Experts of a small language model: 186M parameters, 999M tokens.
Below are experts of layer 12 (counted from 0) of a mixture-of-experts language model. Rows are named router (the router's row for the expert), up (a neuron's input weights, with its number), down (a neuron's output weights, with its number) and show model dimensions 0-255. Each number is 500 + 40 x the weight over its row's rms, rounded and kept within 0 to 999. Numbers have three digits each.
Before each expert's rows: a language model's description of what the expert responds to; "comes before" lists some tokens at least twice as common just after its tokens as in all text. This comes from a sample of Wikipedia text that the model never trained on. Tokens count by the router's weight.

# expert 56
Article headers and infoboxes. Tokens opening lines or sections in headers and infobox lists, such as =, == See also ==, Country:, Kingdom:, Type:, and "was a".
comes before: "\n", "-", " =", " States", " American", " by"
router:470569439579488490477430471521416538479622550575525483531488493471486515525479538482521483510431532468456505542463489525570511506489506466536520526478495446464427492439518481473488393410456487466557460480513479529499528472526490508374572447562577453475575430533496398496509516411455562503433487577448556508503517503474518557545508479456540477502541492481518464520474540506465518481524545504475379430564540535449503494547466615495515463541470508505524521464473474533583515502506482477505465491500611574558517483510512432523503478546483452449458525540484519562534488467521542527484550542507513506508494467582529511540497510539444563492559507567510528544504456484500504520503516483492511544505457444481475541496464490500521538528541473449500528558492522506525497503497533
up0:422503544484500511466482481452457531507519518494462524521538452470494449487555525539489519500474484463527532526575574552487579480477515517506456520493417508496463542424499459528468420472458468478477467438437473541490510533517534566522555480506511498588482421564527501452471472452482479541505454480502549467471555544492478540516480516382474541450475538533476524520453477536436467497539513402477497463496497423441478487542467556496486523525491518552543482508515542475549487516530513516542456467494501404555488500462455468494467471430524518514491534507435487445553489490520495487557494517523493463486502532647517510489526484458499532554537528473477518536453477578528460506501514530565478468465544490521524544509506511507489519500521486492500470516489524533501492516519523
down0:478508482469536497534498540404514450392519550511503443497524530499494563458454529454516458503504548465462513495465506490467419479570552513529607531496571505487487541446564543461487520513482544445461454543510486518542568433542481420467465503485523518436490543550488549517508539488565562539550517518460427449399487504456466556474458471499498473506531475466539551494407499522541552516526527599530510550505531535582507428409519497537497496502524566527493509502522556539448464452542584503523510523516555476508488480510476516500508467523440532491504549478531526496563478501528521530487546487515514523494495536529469472425488439434516482473495511493472490498520452547515421507483478539510447422570548558468524481456517494446481470509561459477403506474502490447533483497546415

# expert 4
Closing punctuation, connectives. Closing brackets, quotes, dashes and spaces, plus mid-sentence prepositions and word middles, such as ")", "–", "of", "in", "il".
comes before: " |", " ", " The", "(", " –", " which"
router:479593447589477518549471619497528536508507517486562532519527559462568488477532553503512474519534490559526520442522519539488484468499547568505574436468477441492511463619516513524487536524490486481517491466496479511527505500587435517534469439558597552457523441482524484562524520481534469536457546545514513559526511561549471505446572534512506450529500455483406470485443579451451587566515429518462459562476521588543489489533499437449467523479477517496514502510493476468449524519443541500513463503473529535497539501567470491544467498543522443447523530519562393462505523472482457557456540510502486494492496470550479483510544460451582512483438449543531440513457461515440520493458530508472564500478467506529476472546540491533476539481501485513492488464474416481506556551504517
up0:420447519526539478445466497418429528469490447522521452494465506469485520553443446511496433436516530528467525495473500562515532499562469565595511522463467573496481534480531545447533483498490488569469421565499465484521463506476567436536548467421511527554510486514519497517547527469490573465464484536483508486461591435404425528497472494526547526456478458524593557549558445490499455463474477463505480475479590463430530479429487547544482431521487466494497486513486516466554495486504482516544516495489553528520448480461499524465487417502534509505554554511531519487539499553460585457599461497460517517493507482541556498534631497457474550502491521444502576484489595445516488510479506571488535447484559551546447514553588535544505437537530481509532556449497539574472516529484542
down0:463500545566505519554500481530541495526516466552524478456514536501464522488466541548527438450546465531470534472543414497511466452468507448537504457449474501577489397517499526461459527484449487537587529512545465502470562518505486542499499506515545531465489534520442438489552452504478481521564495518537456456550468496550587539545485457532554570538515451443531487543506453515477510499518480599553539475512472499497576525478458512504519499529526544522496552479567454447482509448519434433515575495410506405479485459446444476487538507504469417511520500433481512481531492589529510501477539551481443526458529612388526487509465477574490477489463466584481512583462506508561489484552474472471437447478537495504538490508511439487497536480416496486470466542532531527487541451470447

# expert 48
Sentence and heading ends. Sentence-final periods attached to words and closing heading marks, right before new text: s., ed., ==, ===.
comes before: "\n", " The", " He", " In", " It", " She"
router:499534458540468472507492522516504546501523523460591523531465496426457557479514555586437430545482463538545488430508544534493480467543487513496514376546488473504474444596472551496498483453486523473496509487489534474521556517533515479526501483501588575436477461590544438526464543424523565510448500492584516524504595535510477482478488508538494557443439475499504471509491516433519588529482508466480438559461528529571460479589499408502501547472497440517478446460537545460488519472484506496567432520468459512487503515500505429560507527531540483497514540570530470520536497512544433521475422487466458481469474472496498522480506442474517507464453515509480485472475460509449501550466519541535528485522455492536543412474489538430487496412503512426499477623641480566518482527477484
up0:507508521476498465471463435517472485540510522541466432507553484476501558487507495560541479524430512445500574473495516487502470518485489467485517544500481493469482449431521542452480503518396540495465481554509576534488519523418549447408527530443493518503487491447495528439463504432535537492455529465466510547494519487545524530507532438484513516362499471544461554533489457554557434516521586524528495438538516484472457510540535445476517418530619463478418455549562508514536484593504484508515523549457538477497466443482560426511583492389492490498579560496493490537504466559550469498497508534471538512501533576481509451534570530494534481602499556543440483539454484522516549480552398434513506469545462494534558528431455482461515510522498466513471492494475457552453514449505526
down0:508506520479471552587543495437434474459538573511479441543510519521468537450512501450482476503505446509460469496402559506456466480482529553401513531518473523521563552507495434579475582537508487484515491492508480483471476517488523473454472537499492398511552530492473505521539490477457501516507476476521436468461543529541593553568484466504446450482475495464496450452562475537460525519553520528472495494440524501519469492555513563556421549515521481518533510548440514515535532536511494480368457489561535482525543421469464444471466541543459520504523507488605558530532532440496488456551457489443479514458502483533509533432483624519552517526494484507531553566563491537510483496505508538511524454572570484480527508539553524476482520465433527492509502433406528441454533527414550